{
  "experts_per_token": 4,
  "hidden_act": "gelu",
  "routed_scale": 1.0,
  "balance_loss": 0.000804,
  "balance_bias": true,
  "shared_expert_gate": true,
  "lr_router": 0.000256,
  "norm": "layernorm",
  "optimizer": "muon_variant",
  "train_tokens": 293800000,
  "max_steps": 9224
}
Below are experts of layer 8 (counted from 0) of a mixture-of-experts language model. Rows are named router (the router's row for the expert), up (a neuron's input weights, with its number), down (a neuron's output weights, with its number) and show model dimensions 128-191. Each number is 128 + 32 x the weight over its row's rms, rounded and kept within 0 to 255. Numbers have three digits each.
Before each expert's rows: a language model's description of what the expert responds to; "gets" lists some tokens that make up at least twice as much of what it gets as of all text. This comes from a sample of Wikipedia text that the model never trained on. Tokens count by the router's weight.

# expert 56
En pieces and apostrophes. Apostrophes in possessives and contractions, and en/min pieces as in Men's, Mentioned, Warden, Minneapolis, United, Canada.
gets: "'", "en", "en ", "ent", "end", "min"
router:085112123101067148138127143103093077127137061186120181108102170146104111097183125175177102116123123164217118118109138116132129135185128115127134144129156157199171103136100113106120118155107145
up0:109192120154136146125100061140092178065209158214132110128114087097107130161107069124088131159104160140149210104143115107085112141203094141142094106135090113168161109159197084087100160108167117
down0:167149146180161147136130144101152074106073096118221148129184167109146118111090114089119149122118097082065175136105134116170102112076105116140133123101124129091131130090130113149155172126111135
up1:103141166102153132141128106150105187143169136159127117087086133065130140118176106133129063140141148141132158167120163135114152115143194212137111139141144163091107152143072138089142161163160103
down1:135154131147156161098097138173117134134135096116168082105120159102135089143138121122068123172120094170120114143114141157096147071113214167142154114121144082144123150086171119174116101125122135
up2:118141205130175163166167120188149154136132086114103097085089162097111120100176127146107050159128155080115161144164141096079137150149141124145114158105119175126110164122140169134137137119125124
down2:136141145110118120109113139166147142119144126081076178135141133135100140151163165122099117131145151108139126150123210148172122151105081101097131199092172168150151138169122088169049110122150108
up3:161099154104107142116096131102209133162128138094127159136117090106078139135139118202194122193139101105139118174145132166157103118091078165149136129105158121148128054169145139132135116184077164
down3:147170121142136148083135126125146093187088114097163111121091077107166155079110108172126107118084192111068126147180120119077165141138123102130172117086116190083156156130135141121130116128152099
up4:135112148112176137153167176085132076160135110155155167105092126082130092146103095145168108084098179157149154160138173034098150079162121100088142102190082124144142100160094096114148033131095132
down4:151101096158091154144167106109150178094175148115115169117184112227114173157147080125198124102083131147106084096173101116123149136106117137159076172091124138127125119130082152080183103093105170
up5:105161126080130157141091177116167091132100148116149152193042194152124089113133151151099176138157099120190083145158168108142107137093113147099094127119124114158104160073134123136097142130087146
down5:201100108117129154088130105190086142104168161148123152162115068066133110058148188186167131098164152163166112081119121099117146157127142110190125113153129112099126107089166132118105108143096176
up6:123123103077149170051144145077127104175138085109130136095134151086162124075161078096159107084076174145154121160160183100097138100068171120107129139104108099138121119106162096094109160133077142
down6:147092140095113050105206078186115083182069153234075135184135100088150134172078062116149099125103129088151103143128110133151131167186162188153114131124157190111119132176159116153106083167091092
up7:173121054099082137145152075151137106076137088143106197103105176133077130152105154113160134123150146176115146149182144094123131145166129140174085144099139089073135117156143166057103132138052158
down7:118114149106170203063067195129169161104140175110104139098105140164091131122105141100143147077181167113167085142140124164145124063145130109111127110071130191164118155155142187117127093163125131
up8:102109081201170094138143109103143135102168139138099143138147169152135109183120141126162113082117174153189099130145108079116153129108070155124179142125138105091067142110140115106105160162113136
down8:090139136100128149124157164141108100089151156175136132008096124115112127085125102102156158130113128114140113146175146095121127161115094148114052122110066186091139161137154157146190120158133086
up9:172157116092080147162127112117113153102115117177134153103082145119150195123153136112140139160105130155173126104099140069127097159120105130186142086136107095155148160168114131134149157173182144
down9:184116091119097119104174127118109131122122075132142073136153099102071106120179115077140151092136068124123177157123138157150151120152161161123109112120093115085173180081168156119162092137076145
up10:114142154097081165139088180147130153126099160158075124080089124060102070110137138140135139153112167112141144163120138106101159138124165153152206182132100123151112148111122188099148142126137133
down10:191146097140105126152166150077096109128116106098087128167119142074128102167118058114154087161127098126130126067141054096129110116154105104140155093162140054086116125109092142088144139095124107
up11:142117078109103101205108122104095123118139156121149150120171095208047132166119166162084123198140120114196117153133110131092176133151111121143084102091134094150146132131110132093144152079120107
down11:099065113133090071102138136111126101163120081099134170170165112114121090062108141091130129106084083123135125170153127167136153097124110096136139094148086193178176135162109104164209070127138115
up12:090084173108145139105125138176084082170146122139081148080164209186174153123208093097174140105147081086102108111127146167172087165131089095054125096169167120147175108119118052130144139140178129
down12:137152107141141133204144163164110154101130166181163137096159168092104230113110119092077077075172144111160075142168139129157132155061132150126127146105144105155177148140151095112102173164138127
up13:155169156062062179163140117162138128105201167120073144117139083134061090098112101121132142150190135089136170133142109065129145122168100092062131143128191188158128107087099141138123149137148118
down13:099140108126175146143128160054126128165112147105083110165130125087101206129081102110109148077118046139138096156173112129118078126134130111173144133160177083103092152089146159128187137105130084
up14:098147175118124154127161182099135131101174076179134125119099158109122107117085131106162102166189089092157130113074180164118075091188117115143143141163128091193181134104117149164122118083129127
down14:186163133124083088152160128102157170127125089076122098164219162136106121170121136166120132169128164116165151162146175147143126132099126087132096144131095127115129158186115161132072121111116129

# expert 51
Infobox lines and coordinates. Line breaks, dashes and digits in infobox-style fields, coordinates and location data, with labels like Country:, Born, United States.
gets: "\n", "- ", "\n\n", "c", "es", "cre"
router:092124146120087142134180173111166147123132152136135118145126154089115138163130132157104089166107120080181121143094148135101084132185150162141178157188106117122147106094097139144121179178090174
up2:115145151148099154116130096099112085131170151111103108120109099193163119130085117132102147112164109129153118182127127133112153098150181133185140033172122150165192094142126130100087153165098085
down2:138106141159114064161107077113114135111082165124136157131174164150108197131135134101097091120134111166089104132126157130125133159124073109071162118193135100147138157125117136127073103096125117
up3:094164109113140163135126109105119124187092133083118139149136117094142143182158130129117118179107126135097137134042134156070069163173164165136124107190122128114131120101123100088185166172169184
down3:139145125185199136083203155120078091162168128153111138108140138183049116168160136157101108174117125141132122100144081103147062161084069138131114167068151111092121095160158123097173039106113141
up4:091115171139118137119116155147183122069051115125115088113113138108110138129111121137094131163138131078154075163115108108091126051107176170144132101127105105122157130142144152133163223094129146
down4:072108127149160158146111093124201090138073141089140136083073152085145127103108158126127074133114096153043189056154206120091105109128100042159098147149130174144133080128104085084130157132100150
up5:160081167137092154176109131097128175142099117114159157123133147091114142153086102171128124112102129081146117124142099119168119143105158104101108110167137122073164066132166066181144130148160134
down5:115136116132132171094149176124111148124154109141112163095063134110109143115128154110148115134079127149130112132147117084102117171108079141157140139157133179151118087114143139116182176103132163
up6:146111147115152168118092163173138113099097157177060159076084104105062110128153140118133122185143159116194116082128097099166048181116101080135173137128091113108137140109080112171133130147127131
down6:118152111126194129143163159148117178106117130119153182134158163137154143143124114124220153109150072171125186124101119115200147125146110056133070167183137106130116143117126137066085146091114136
up7:139119164155210135105123148122120096127143127139095182078076138116069153062149144194136118186100110093197079124159136104149136090145127163163159154169131144126159035088110116050093146111092143
down7:161106070124085118142123069144144191152178122149065117130114079120136149206134165116141100097134162130147189124141149099103097098138163085098137130121100154145146135076122121109111160131143136
up8:103102178137097217134134126157148121155135140107142131142108105178120156119159094131112151041085127163101140142111159137101144174102093113136103120132135093123131105089063123075119175154092112
down8:146158196174108115123179115063180143132141117069084093105173070115152153119101176082116132160136126147076164128095217112136116123124154144130070135088110113100086125160203078182202163140113142
up9:153118117153068157093153136108170154130171134140087158097144138150128085167124157183102096157064145135094105101123135112133104124114155156126116116191129142122113078072141130170180099169055175
down9:150136078199146087110128069148160170137087077131121140140076140163118084122127180116188097169136116071149170117122090138084109146183141103090167142157176193114128168107110152092089139137125100
up10:098138157150101176113161132104104086199102174109143131163075151101159129163092104086127070214172169071151124099115122172143089038157139126108139156126137129162115162163156155077153106121097164
down10:082125102118136114119097076155109114118135083161196108131132099131119092121206079090130132079117142132074135131097134116163119132113180125135114121125137128122160081189136133157120145208165126
up11:121096135119209143136145098157113115065141095089117113118158141112118078154132115093156153110198138120111092150114097090111120128130180085156124145151118117106116086089123184114161133167107092
down11:134115150161097162171117183138113092154064139109149108114112090187116157100149115128117127118123159085074117141185124145107091155088163096114121104059153094104102112160102142094195135106131192
up12:128123156083064116117167103048147177190127151118115076092128088184078139078155139130129137110107136157126137143066126095129072084090134126106123159162123060134151048163150139093107198141114133
down12:131100149148112149155125152144115133158162124093118123096159175164140139170113157139138131108164155107081149153072059175125196114103085148150072159113119100139129118167116134115162167149162154
up13:171192163202098154090129125133116176103148160156140109125150092137150084100126097142089129127111107165171125171079139142133128116110165172135126123178090148123157185178094137109103142160092161
down13:183115157177146177124174135128098121137119116108117137107139165022139157092104189096054149114103133080119133114157112154135138141117171131103155106125133050148106124143137104154111114131155094
up14:085110124135140098165147101116147135108163153140111100146172185116119198149137100170080159106133109172168071124176127117119080113164097127080117131146159134154064098157121117122085163139124168
down14:104110138125110163152078102185084152111180066119129098102144148088160138120135100158214112155125099148148154083109104134104111128163145210160090076121142159157147172135117138168116162090111125
up15:119173119113088115118116076132177169151091181171093162124128137110078153120136094140089112105143125066101116144146165188171140184165088176173168151167079117057138142092151112094176154088183157
down15:144101157119134145187165092163187093119176152177100163150166120100165130188144089137145151127067115134131054009113157119123128068086088173132130142100140089159117098147132082184102132132109151
up16:131122147159125082078132168143108108137117137182056108129131090132176099121087104032124142166102138102155100135154114151109099137094176123116164152133129150128098157070154144134100138120156144
down16:108128177131170149083154113103126172153143097090163129120139138144168113071138127192080097101158078071118109155143157208144203070134141121155165126111115083083108164083153083093153145048130084

# expert 55
Latinate prefixes. Word-initial prefixes after function words in running prose, such as in-strument, in-stalled, in-fluence, re-ads, sub, con, pro.
gets: "in", "In", "us", "con", "re", "im"
router:123135099123135133127186121119131123167124101178115163113131131129093093155174109112094128157094179101182133084126121113113167127182137188139141175107160101134150121067056145076088145202092127
up0:080129111117121139126133204096153129047080062114113113103135098118176180128117105092116064129107131102145073153116145147124098104148125165147137109095171137161176138073143177112163068142087151
down0:113122130138067145141095107148157118172158116108136135060153104130194134145164089130197143073074083169132133096100134087162112109108115168110170155116144048148134144137091164161130100148145138
up1:083129086100145059100131149106181118085148206092115199163116095155118117181179171120114126117105160142140107145174106148104101124093119140069119102175090107130088135136128121103106117148121096
down1:107139208156096160188127111171114100188205155084173090081164162108122120042151169125089086137110116154110088195111123106109159130095095106074159070166081120136169129137187100157132158157126143
up2:167112189133146112133099174072093128116195144136130159126105142222074104177159102105135109124115161137130105095149151066157163132141097124090145146170108119124121118103074118108121135176106176
down2:085156088070128182131121091104173149165155096183120118189151141116163196108114103150117067080105157106135148094148159166066132168076159174111082112143061165110169153183153125180157129120151082
up3:149152121131145136185117155110156166115150125138113085113074136119130107094124161179096088143094204139112071111167090125123017130146114123095109136154139132159115114112179139199151135107159154
down3:128123122136118129086140132111099137150065117126116205104144137116147142178114148168138128082146133151122118193187099127069161142147131089106081204144130153140128107149115125126157178071037133
up4:084163143165109142122109090095153191124106071094081122129120113102096202185068112165174139122093117141074163104219135127055179168124146185127111150131130102135142105135154114126155180139085147
down4:091120147136098109133102091153147094135112109130134150112115066121070096175106189183099112158102056166093074142177160123155123099136110128120110110147145154106102095127122152115169154148150115
up5:095109114107109198186142072080165154181128132115083148120076122094145107134064106152130097187160125093133070110120164116114156141177186107135124118111103088091141156127197119113092136150152150
down5:156166217123131103156104140078109128173117179076133138113101071089100138183174171118160138156128131074144124156060098159134059185068149151151143117130155104177172160088149053174118125148142141
up6:136128105123140132125144137140108079190161117108114143106129145129136163144092166159097141141123174119183107083159138076178087149092155173104114165096117114071156122066053121116128065177136103
down6:119078094140140138163193136190142125121096122142123126133122191127186181084085159111115124210107114076140091160189116056154158133140176123161144089139147199117106133142098154075158150130149120
up7:097156095126089107126135098106199117178095121145116110071152071135143076101185100104123164124160180120177155110121127124122125049111130110116150133114105148096122194127106065067120114171068122
down7:172046093151218131175161173153156141107171141159105123222124149139112133133137135107141094065108083132159100097124111100098075151218163183101097168136132138114082091166117064134174096195078136
up8:078107144130141176132117100058128158165154152174147128155117108113075178107095138083172129129104077141165155112132118114087137079131129158140097126118183138107144120094094141117107145154175107
down8:140087120110130109076143159118138169113058105082063129123109183142098134124142133148120131113140112125113097160149164094192109122100087113119140104169176188179099146128097100091060140118131102
up9:139139052126145069133143148150092104133096149136142117073110154148106141163135105121139052117114134135125167144119185125151125155186103124092130129075128119117114071121145109128128120170140161
down9:189142066157163128101198113113159129156126108129132171148123154140150160132064126188131121108134139192132155102174088157089116107107107159128141159117164108101123139100112083116118163086069124
up10:088187109139155131135101084132125143119079114140154101148150087101132171138126145076095105134144129120149114151096133127133118110139120161177229154116182140170126189119122144159173129066105126
down10:080165087138108145111128132165176081138110145138136141166187140162163096131104105174101163086152166111111158198100118138109100134122128103102150186109129156144139137171106121152123124189105120
up11:129102108110150091176122158129110125137139164127119131091088074145074107124159168199103092149060075179154130126170108124206162135134169194113080127173141140165180057105186101075075167128167071
down11:147157096054093097116112133114204136140166136120126104165130130169147060093163120141132075212122157123098158104065140131083112109140107145107132104049105159154127091083141127197176078156089117
up12:202127121153108124121083137161096189152105119095107165140102118127128099146101092146186109110178111169137132098151129127095087124115144086096105084068134189134104135093078123145150115128172121
down12:094170140155125089076087145155116156152138178183141122130130126042170140139109129141126156094126116146124162131144091116111132178149166223142099083099130116061086109160149192105163135136134091
up13:138138124140085134172161111074109194156193130139081167146139124120127106124128111134116128111128208119125123117162100116138127132142177187145119120105058106188089081087097134110145197115194074
down13:176061166153134082150143165145129119130115118094087211133169129162154111173155168078160100122065129119097175173108094093100167074113137116157153113147207178143075118080142098141105144151178106
up14:143124098053102133133094121157158133132153168135174079100121117145161112180097152156123118167075156141135156097146103108089136160170149120102072153090105156048171148123083132105141141104155095
down14:141132132072137152085080171142103046065086097117073117140134125107106179096082182094087107178159121176105139106145125102102118080089098181118072146109128128107112158132109127124158081110168115